From a checkpoint of a small mixture-of-experts model trained on Wikipedia: 32.9M parameters.
Below are experts of layer 5 (counted from 0) of a mixture-of-experts language model. Rows are named router (the router's row for the expert) and show model dimensions 0-159. Each number is 128 + 24 x the weight over its row's rms, rounded and kept within 0 to 255. Numbers have three digits each.
After each expert's rows: a language model's description of what the expert responds to. This comes from a sample of Wikipedia text that the model never trained on.

# expert 32
router:103159136098108143130100134082136102143139101111133118126113103141141115098096139170123111149132141142152153128119191128125119194083122155127175147156103120160127149094118090125138171098142130119130137142125119138108148158133138144163127101108098130152130177124123144158100136096162143121157105145113126163111142151101129134127130076145089106172120133151144138143135132109085119083156155096138061128135088113158105115150098108160121123111103148098113118116144137072095136160153109
Conjunctions and complementizers that introduce clauses after verbs or commas, like that in "announced that", which, when, than, until.

# expert 48
router:147119108127103100132103091119112165101142163139153100132121139136144119143111157105125133143105090155110164091119107153110161138122190121132173150143185126128114076133123104116117116142124176096134098078130130132142103152134174103159138092165164102172094092116122121095129100139137130101138107143097094085155168148151098088104149155128153118161149148082124089146141156113128139133126120102144122119139148094138109151125132128162107105131168131138143178126102136154140131151136102
Nouns naming people's roles or relations, such as player, director, coach, father, son, and agent suffixes like -er, -writer.

# expert 2
router:140114155128152122127092143116134158134167143102100142152148081165132131170120180128108138139106143182180147123137148138101166099095161135151145149149118163113120087112100089161099138086137085156140117147148104124152127110116101118154085144101129143156100107157134103091086141098143107111157089131130139171121134113106142116103144093161147155125108145124137124133176112095117144107110115103108131116096119145157113163111107106145138124113110094088105113137152101147187116142123112
Particles and nouns after verbs or articles, like back in "dates back to", up in "set up", out, down, end, part.

# expert 46
router:093114167107167160100153146131113134183160098148152133108169105134135117171119096113141104124147113098135135096144123100148109117148108116091115138085114115136132148139109115110147087145158121121128099135141142181104133079068120141147133165146095090155117136154100142103162145150131123154135142098189121115123105112105185111127165146131119130104157114091099130118154127116078147107078115157101140140131091121091161096142144164101137116135123146146087131107157140134110123133124123
First digits of numbers, years and stats in tables and lists, after a space or dash, such as (2)017, (1)3.700, (6).

# expert 40
router:167116117153162097135175119100145144114137169104114157138148131136164102146093123124161102133102095142126126134137105107135142177101158155153109097086144158106115130140138075143095129121107080165157124153129110116134085135110094201099163129111173127149085142153133108098131160125130086107143133113123126142098151112113127131123096119147135152096135110090131102120111129127136136123093141082162156142170125127161118118098150139098140126096117152114111127153102120133100120114147194
Vowel-plus-consonant endings completing a word after an initial consonant cluster, such as Sh(ort), esc(ort), Ros(ew)ood, St(ands).

# expert 16
router:119086150140158130095118141176114145126121121153117119088159141109172084145108105124132155125077137093146080099153169173118095111146115091139099127121103151132150147137123108101154086125118125109119125126150140139122163136112113135117131141126127149165135160146123084138163124164149091160148130126142151106120118134099122135094123159138137105107145102114134091129178115125113144117084068129100145174146093146097180119179123140150163137114147146153132168174148150149142105117141111
Digits inside multi-digit numbers after a colon, period or comma, in song lengths, times, decimals and vote counts, e.g. 6:3(7).

# expert 22
router:108128149090137080149096095135164124115166123149162132156119098165138108159101154178132139125098156115152148131140144130103117130137133138121151181161115089140110117077124123112084101124108115139096092118142131137149121156159163121148079150109146146143106123149129116113120127114106112130154101165128118171127139096099129113092152073136132108159109094167129122170156108097104109128090110120132083128153101124141105175131127152180146124120132109110129101158177148153101113164127116
Adverbs, pronouns and participles after auxiliaries or "to", such as not, be, him, also, well, known, located.

# expert 31
router:150161135120118161134145135139095162098101103120109123081141123114159095161094092109096145138159165110123128128119142112116093138140172080161108137142115127142123136157120092169132156148127119107140135120104155145124160124097122148094163137102080132138131139137160151141083129100142173051104137105121084096089107113129151132122129134111158128133131149162121166122129113124140126119147099108157166123125096149164133105137143154115142081098139054146177115134132125144134148117169138
Colons after field labels in infobox-style lists, plus prepositions like in, of, at in titles and awards, e.g. Branch/service:, Achievement in Mentoring.

# expert 41
router:129100151152111145160096138089089123167160145083148132183142155134127077135093159178132143140087103131130127102081154109106155120102199124141160119124165128131102118119137121114100128113154140139143114129091096122158104112105132130141127123113126113179119092113134120139083136134118109160126098111095108145181126147098117117106148103162170100168154111124170109130105105106161110139146147127105137115151156152105104169118123133158095124136157159093109128138115109139149116154152113
Plural suffixes and plural nouns, usually ending the noun, such as soundtr-acks, fle-ets, versions, households, sons, works.

# expert 15
router:130171138097135142126126158098100120125102103091142117106104100124161093133118138114140141130143140115138143131116159084144088179132146097132164106123152150141138168147134102154147160129133132117138101137086105118120095146072102121104118125097101107175157134115145145112165141103137170079101110139117095133096141141135142144117100104127130153118136175162110169169165140097098107107173152123171142156142087161166136110131141129102108103139122092132141144078167097099122156125138136
The word of, plus other prepositions like in, for, among, after nouns of title or part, such as District of Columbia, Duke of Norfolk, List of.

# expert 28
router:133125166091099126122149148142147103170129122109134135119147120170150156135121166117087151154162113155159130146160111145142154130109141158102110141120169141158177137143125153114129093122134167124156138124122093132111115095107142106100125144093159114086100145143109109090170099146143159117145121113182137118092136163130133089165084140144099123107126177094126147158136118125157141144133139086122087101072099115086101121111130153170085111138113118166083109123136108128137100118134130
Lowercase opening pieces of split words after "the" or "a", often in sports text, such as ass(ists), bl(own), sc(orer), se(gment).

# expert 18
router:133130140106154111129120149076151126145120102134140155154185102127126087126127119133090128095077114106090092158138121123118104130116160119148128100121131124131084132144169104146086120152160140159113138133127117135180130127162129148124138150099141088129165129178135123105123161109135106130156156119105126152175118113113123099140103119111155095173128118177170104135106153112102092093088140140111158123169153084095128178114098127147140137160090148124175118121091133120129132112165135
Word-ending pieces like possessive 's, -ing, -ed, -es that complete words before the, to, that, e.g. seeing, seemed, Isabelle's.

# expert 42
router:123109145167113149101113077118103147120127134153106104130101143117135128103097119138175124086131094146143158148084186158113163144136147107153133113148127099126141088131111103127106175111125161092108160145138127178106111178150108108145143089114128101154135166132125144149116116137123097137163122156090109167158124140121109153142159111127127088166108139125114107138138133140117128113155137098089136135124149133140094085125082104135118124122078126115122128165133166102130136211096124
Sentence-final periods and commas, plus clause conjunctions like but, because, although, while, ending narrative and descriptive sentences.

# expert 62
router:148169106143109149059171117130171103153147146170132151134101101149095148095108098114147110098105128142139129137156156121119120106138136128133112143126102141138090109113173132107097087082134115125129111138124175178112116137171140121150133110144100102092113137104158145143106107166097155105113127150129116142145119139141153159116103107084103160129180155115094127119094143123120141131155134104146100135145129146103195157099138153158125151125086100110183137106133158131136144149154141
Line breaks ending short descriptor or infobox lines, like after "American architect (1849–1879)", after titles, and between "- Built:" fields.

# expert 51
router:139156087155144103139149127118127075120078176153090099149159120096118097102121146123187152116090119123088163154143110100159144131105137069140099114128113134135150146146116166114131129145136123129127109103153131121128120101145090140107147112088165160137126131109144136140144153154080111130108117152130136171144100140153103123120081154114176133114116076132148122175114154160171150148116139143109159119134099095128121118114127157122141122175146132123131130153150130149069097099132156
Inner or ending pieces of split words, especially ic, id, al, oc, as in septic, toxic, Gothic, suicidal, mausoleum.

# expert 30
router:112124115164140156120153113132109130117126120148097134106097090123155147161128089112140118134113180113109163118116138124153092146138134145141162116174102105141127089145115120129150148131104164109124106123134151126112145129150139129137111078155090131120136104101168127161111078110135145125118145102097140139094117123143141122115179122089158094133134108166107101093131134155159101146141103097163080135095154175115171110141137091089167121097120152119178152172099105114165105125102084
Dashes, semicolons, pipes, commas and and separating items in infobox lists, credits, medal tables, e.g. Gold medal – first place.

# expert 35
router:141124162152119136119140125090105148153110210105092130165115165116138141172122121137135119159154111149135143094114141151113151109137154105093124133151141123124151116099101143143150149106092106124136140133115100105145113131141150127114162151158140140121087099112121089145086108094144136140164095144087138101140153106151130125119146153109125125135158151088124149086106091156124165157145102108177159103079148141101112105095143132089103132125164128148115122086093105169139114147121184
Capitalized last words of organization, event and place names, such as Cup, Festival, School, League, Administration, after words like State or National.

# expert 58
router:127157133153119110098119117170092107103113117168140143104092122160142109141098120143114146145159151137154136089098132119126112124143138150128148121083121156117106147161136110114147153145129141118124121145099127136131154069107160187160143118174110133119146115094134135150106104155101162108119121112123110131110137144155156112152128145165113153095174138121097191098129075098184164115136114081158122101151163146096123135143138108115097141138122148098080139133128192120119133132086114
Opening parentheses, superscript/subscript braces and slashes after numbers or units in infobox and table data, e.g. ft^{2}, 88–74 (.543).

# expert 0
router:127156151085131096140094157103132114122113099075079119161169120110123118106145136121138111124132131088074093139166133099164150149132128110147142144082135098138119170141163132177116120145139096157128115112176181114129111109140136111090147143136164107114109129117141123138147116093118122095106142111120171096169134089125100130125108156076164118149103117142130129118142113121132095121108172131168168148138117112156123112149129135108109154140118170161153108124158099094149184115137131
Word-internal pieces like st, en, ster, th inside proper names and rare words, e.g. Premon-st-ratensian, Mort-en, Analy-st.

# expert 3
router:134135124143154162141160133146091130111116108117177077094121132175167078152130102114102163134146144118107132143086163160120097142146122104142126154132126160147134088160113078144137171140131150119138176134088111137137149089091118143129153153145111151141141127116150152111094131139087132142081159097125093085088111111108123114087146133129151101145114162148096128155152123144149121127142133131090117137099125150111153101148133100090139144078150070144123137168101109118118137130135100
Colons, pipes, slashes and decimal points between numbers in tables and lists, such as track times 2:14, race times 1:58.36, and goals 9 / (0).

# expert 44
router:084098156095129111100114092129147121121148103120117103147093065097135156135121112131144139133118182145147138119100128128147158179114128111126154151153144118138138142089132140141144150137148149095149102113107135106110140158162144137143117103111089100155118172112115122148118102099154146149142119162122134162125107132120136088152161102160101116141097156147109121145102136143124103143130162123143067140118069129146135109144081107147089161123084134127145101127167135095123122187192141
And, he, she, it, who, which beginning a new clause after a comma or period, usually followed by was, is, had.

# expert 50
router:160154127177103078094095081151121126097086131165112123126118127140155151118104167147156104115152135146101133126088164150149150097136130180138121149125153095132114140139144112119105149118138122135136163155106101138103130112135137151146124123165087106113139098122153147169116111123093120095135119158094102176127105123162139135161118149128119107104154144104086119100130118111134150133121088104100101120156125137098122144165080135120115136158109155087142179111144178098144179147152093
Line breaks right after section headings like ==Biography==, plus opening parentheses, brackets and quotation marks before inserted text.

# expert 55
router:135116150156122125071124086139136116125096108171115117138108125178122149083107168111105139137092119110166154139076157140147159107135143160138166174127118169114108112110116131110115152142120107136112151127150121124128157124087159135159137110133084127123102127120149136120084122162109132147136089138085113126180162125137106121128118128152128112122159119157111118131144118127122143125161114158109075120099161142151152103101059158133147153123159110104109162132084186159131135150090114
Opening quotation marks before quoted critic praise or song titles, plus section == markers and LaTeX $ signs.

# expert 20
router:120130144174105145073163135152168097150101109110121120137106091153143154098098115095111149113139166104153149128100159131122144153132146126147177134111121166142088104112162178121135129105116130106134100124177077122173093143099134110122098114137101090105090111139129149154114153169120132141134078112120112106154174161119120122137156108161141125151120133125097141164100099114091171121156109143122103159114078147137135103125083150135133145094142132109110133099147164137126139125154126
Equals signs that open or close wiki section headings, especially the closing == in ==Honours== and ==See also==.

# expert 24
router:169156138108131158133090150134121138116109119096114148093118130119152090157110145141128127141105117130137163149123173158115103124105153140151150139136116117161123134141106114189092168143141130149133134131106139170120166146140089144119116130094090143153131141138152124101112141101122115081115081163129110163099083132162154169120108074118165106115146146161111148096170138103098116094142102156121132104101106128111108121116146151124132105108107080116173122114177119093143165106177113
Prepositions of place and time, mostly in, on, at, from, between, during, around, often after located, held, based.

# expert 10
router:086130104167145175065129136121100147148129138138116125179124148124162172102148079113185148131102160126142174108122176128137145108155123105119119143139102149117147106122138098134151157116132150095121162124119163114115120136158110115159130110154099112093127157120151135133084074119152157124145143116092121127107090109153187158100170141114163091137128117140112095126113130116147101158140129115127123143163117130105175106131158140116142140105085104158120127113092096116130148156105141
Pipe separators and closing punctuation like ), ;, ");, after place names or entries in tables and lists, e.g. "Colorado |".

# expert 45
router:112165106128114127137132139144105133141092157135109104108095118115118185147140175127106146141132119159179158108120137095136134120131114157104106111087146119108097169123115170145124124093130117144143110127121105119115166091164152118090064146120125159109102093108110133101164131148091146113113100148162166181083111139162133141154099125133085166101135136141147178146128173114122154136148121107112095122090112113117110165087138166116110097158150119127116095149144110119132115117094145
First fragment of a split word right after an article, often a prefix such as sub, per, pre, con, super, as in suburbs, ocean, constitutional.

# expert 37
router:138134121130109107069122129136128121141118135138114141113119107154143167109115103119147141079148143116142101138134155159099180116146106134124113140084124157125103073063138084110091144124155110127142142154100164167081124129153097122144130098092098138098121177102144153127145104116098106160164143162123114135168132145151140160151120100111142080144158095111099120111129144103099143143135109152115098156149105136110173128105103130138097156148129120088146144115161174154143150162147138
Newline tokens ending sentences, paragraphs and table rows, usually before a blank line, heading or next row.

# expert 49
router:105092124106150167133134134115098106131136091144146092113113140140153130097150100119110124115133131129155093172082142140128081175150110107160137129144179121117140166151130095128149168113142156117113130136162142167111149127114157153151151132098120107164169174120103153138110124161112135140082133158131101134104132107128113152129139157168095121146110149120117122123104126152151142125139166130112099128151144142126109091173067093083132133090100080146120132115124183089082109112125111
Periods after initials and within decimals, especially in election and statistics tables, e.g. S. H., U.S., 7.45, 67.6.

# expert 43
router:133125130181135145108100120132101153122102138134144114115107146148159144141106114143183123116110153122112146140090179155115132125152133137150129114156120117129118092145093087136117170164152159103102171131085079109114102141167089126134121110154101125103129086091167140149091105115121101154158146149099118136122111097134134141130174123075146057146097111176141117108163147099133107138150124100085132154140124165108146093155131098128132124101147126126113142175130127115146165127132111
Colons, commas and semicolons that introduce lists or clauses, e.g. may refer to:, following divisions:, plus including.

# expert 60
router:149153138111116161147141090112155114102142141140125148151153123166127150141167126131166075130142107195143141145143090095166124119122107154105150101102138159128137114131136111142143139118090100156090146122087124125153152115096107129125120096113155125119157135151114133099136171123107121131138079100160150110133131112116174147148152151129073126089119150088122142130089160149142083173103148176124139137156149096167134143135137093108124129131085130097110127143102121131066096107106140
Second syllables inside foreign or unusual proper names after a capital letter, such as N-aw-az, G-ob-lin, J-ab-lonec, Nav-aj-o.

# expert 57
router:120078139160087175077136121094148116105130105146142075139102110152154143098125101113117100115092085146153159148082167114126170148151126111116131149137151154120123134134148115140119172095110159116134108128135100155110138156142104116144132114137089093166146139128150128125114134144067128141102128170093118172157148129164120150107133123126142129119150148105141093162155111128101145133161185112123121137159138127089118102131071121109098123122116112148089132134135157098117140187122122
Periods and closing parentheses or quotes ending a sentence, often after a number in census population statements like "population was 1,835."

# expert 12
router:131115162129088096153141117133178106151102127107140102118136116147111130115107169139115124125141100134164127122147133121117145149102147171163123154096128125122103156154138162123073157139143124163129163101113127125118107067115131125099116135117139152105115095122125114100167091166131163098131132107156162122087090143157120072146074133136094147107128133137161178101166141128138149147095157103140077144115074143167098135120128102099120123148153151130142108162109119075143139130131133
Space-led first pieces of split common words, mostly after the or a, such as st(ages), b(acterium), ch, ph, pr(ime).